{
  "norm_eps": 1e-06,
  "lr": 0.00276,
  "beta1": 0.95,
  "grad_clip": 1.0
}
Below are experts of layer 3 (counted from 0) of a mixture-of-experts language model. Rows are named router (the router's row for the expert) and show model dimensions 0-191. Each number is 128 + 24 x the weight over its row's rms, rounded and kept within 0 to 255. Numbers have three digits each.
After each expert's rows: a language model's description of what the expert responds to. This comes from a sample of Wikipedia text that the model never trained on.

# expert 2
router:103124110091114125111095135151133080181116135136140134155104087168123133132116147129161142145139095115151137169104139106136130103155088131118136129141105103125090089164133151133178123158114138124123114126170155127130109122138150137149109140118119134124128083152081101110161117114145114161169102134110108117153146107169137129120157133128121134131156084085132138092084133120164124099160113162110161149114143101166150150107096134124140104137172069114154103110142112109123181159126130101092112154170106098135138126132160170115105110116169146094107166156113171126115136154144089085
Releases, awards, numbers. Verbs and nouns of publication and honours in film and music articles (released, published, won, Award), plus digits in years and track lists.

# expert 28
router:124145116150167161097134143092140153166119125136118138164121136119135129100135137154144094119114108148163146127097178119080088144217115149132120094183133123121130133101144166128140106161092099137114111128146140094156096113145101142117155106111169105179130130157123095098161099118116121180114101104119081123155113138133112144103181113117120125094120141106138138153084133122142143099152132150153140105131145112087143139111106133114088132130127102123132118107170077103069123138125115136136147157165110134107148135091091165133125124118116153125112157129119115135137136102159071118
Digits and Bureau pieces. Digits inside years after a leading 1, such as 1-8-30, plus word-internal pieces like B-ure-au in Census Bureau and U-g-anda.

# expert 12
router:110079138141132126130135157130175134099119136125171103156142148169140163128134166130134123149158096146106122117139135135117113138173133120126100152131150118111137124138119149114125145155146132138142098113153145157167100141114122119124131145126130137187152119134109138125164146104150184140108159110157192127105148135157102121132139132144129090095160132120147138163076126112154154065115111116150127167144149072154174153088083155164095160096132120147133160092153124133155155163133130122131139119167072109108135105156115170129135111129182109126112168128094149138150122114130080116
Short syllable fragments. Short pieces like er, al, el and word starts like pro, ro, des, such as de-er, boil-er, vess-el, coast-al.

# expert 34
router:090084116115141180099121148131145137160133146112109179137098130117137119132131132117138118116172095102182116131115192118107103094141087143112112128161173143083119140157138149140129165148123135126106117135144174159112114120161140125123163161151165147132145111134102098130094133125098137115110141118136174080118140110103128152069120194140058110105177120144103131115115093154129119103142109132122133142159153098084158152116129163081131099128167094155092125093143097151115134134134119160100130121132129115136124135129107143119126115121110135132112144172156143143131147126162096141
Word endings and nouns. Suffixes and second halves of split words, such as ended, ions, acy, ribution, plus nouns and verbs like way, return, release, Championship.

# expert 37
router:109101141096126165120131140129138111148136187109142148177150131124112156108139147122114097128176153134158127146102169106112133126189145171152112121150145132127098123158104171129184163170145161112150075129173099104115104104161135124127163136117117119123162136135111142076157117129137097105118107114159082107125119130080138117098128153138099133120135113123141159126069125092135121100140096164132145174157159104141147154141129136143141115080193154116142153109155144122107143122147160129132149142135099152120130128166130125158148140121127136148125182149137169156155110108125124110
Plural endings and quantifiers. Plural and verb-ending pieces such as -es, -s, -ings, quantifiers and pronouns such as some, both, they, and table separator rows.

# expert 25
router:095148120129119106103106172115124107142118147102086160165112170127157133119144150135144129147149132114165114095111161101132111083189106144153135111118133142107132129094096128151137172183123117133147109125201112111145135131177128148109131133122131110146116154121075122127139111106151141157129107114147141105150152110129174146095132107137101115101135129130146163137110119098154148115147100102141142141134184134086138137121150141140128137102155094160105148111139117086140147105118162098074157124173082122173106112167128151118131105124129174124101140158126149123120119122138051149
Place words and name pieces. Place-name words such as South, North, Lake, County, Mount, and middle pieces of names, such as Jo-ach-im, Can-ter-bury.

# expert 16
router:093138130129112179101080153142107077174122157110154136141109171107137128120119132115167094115150109105166145127109167163113143143155138153135108097146108090138128089100088128120142152111137127132155121155169119146084100131135174081163135110150150129134116101145112107130113119088137085123124114136118129145124163097092137083119119151118104153127117141154140125138129145103146156152174112136120130141146201132099131114109125113160141124066154116132123144132151121124132195114152172141157128137152099145158112107173139166106133134143130136102166196133136146160134120141127141136
Consonant pieces in names. Single consonants and clusters inside words and names, such as Chamber-l-ain, Champ-l-ain, app-rop-riately, Ric-c-i, plus pl, Pl and table separator rows.

# expert 31
router:088149110121091146103118124158118079134146147119137148138108123139138119144132113144160105129137135135190164119116148102090090061167137160135144099160172123126128104141127141126137145159121111116141147173188149127145100101142140138134124179129167135146146109155064106084147150074116129121110147092137136099106149135114159123142106147104106119151134116082119116137122105136143116131150134128099140116142172102120169157132066170147110113115148126127105141102126132132120130114141120136116112159138105094148087153160141149133109186107154159121114132136161156171183126161121127140
Politics, film, table headers. Pieces of words about government, elections and film, plus table headers, e.g. national, Republic, Labour, Hindi-language, Team | Pld.

# expert 0
router:130158104085142182068135112129130135155102172106125135151137172111107110156150118090145104126159104180134116121080192094109149140156120121136088119146127102144147136133136161142127119140094126104152125147140156119135084106125147107171174124121156125113171134130079090146101178110161131124122134141141104088086149107100161121123141136141127130128158128099159120125129106126142160092149126141151110132126151081103176133121134117177125107116177121134103135091113105140104123138112157104152159149109111127104133129192108108141127143132133136173122160113149132097137090128113115102
Latinate noun suffixes. Word-final pieces forming abstract or technical nouns, such as exerc-ise, investig-ations, -ology, -ization, inters-ect, often after c or con.

# expert 14
router:130119157113102137133112131154171113180132131090127167170158122105172156146137114132145104131162110184104146128128156081121114114199129136163126079141155143112116137117102158119148123155113128120150158129167105133095100085173136115150099140084119158111155105158110100110116144090117139145114132142160141149139129106095150130121119186128144103116153110107138130136093098128162095086131118136133108139116142138160121138142100086141124127132143140133126155073176104129141137114130117114109167143155118141159115137188147156139127122106133176165142148194110142146146120108148116127
Common verbs and prepositions. Short everyday verbs and function words in running prose, often after to or and, such as use, pass, free, for, of.

# expert 39
router:119100124110118110101129106141171117125172158135095149151112175105184144136139089112194132091110098159161146159134167122108111072140113147128098122157127122142135134130091169099155149137113130142154098157186136135161105131141136096158141114130116101166121097129102098146131141079120151129151115147110168130151132155127149132107138118099117089090143099115119125137113155108163145121112114136144181161143140082132149123136110106137132153101118149151090149114148133136093155157136118125100142128136105116123083141148147142089100152123110177153110124100103157123158066128105131109
Nouns after determiners. Nouns or name starts after the, his or 's, such as club, album, son, term, player, plus fragments like Durrell, corvette.

# expert 23
router:112103080101104123094132158157095157131136140139119194147124148109085132142117149108114104104170183112119139137122154136122125166193123138126125133155157131142111118149111162154136138188103138142179129180128143165096089098125166131181119131122134123156134135148073108092152126138097139103115131112161090104133157078135138150112110163131097078127151154124141138097116129120130117149129137139151152073163145134132159147104133163142132139104121132135149127091153084121134123108139116145108129161144141144135082149176106142110136122087127128091134139132147136094124110141151096129
Vowel endings, place nouns. Vowel-ending pieces in Asian and other foreign names, e.g. Chuenwarin, Abu, Chataan, plus place words like station, village, population, China.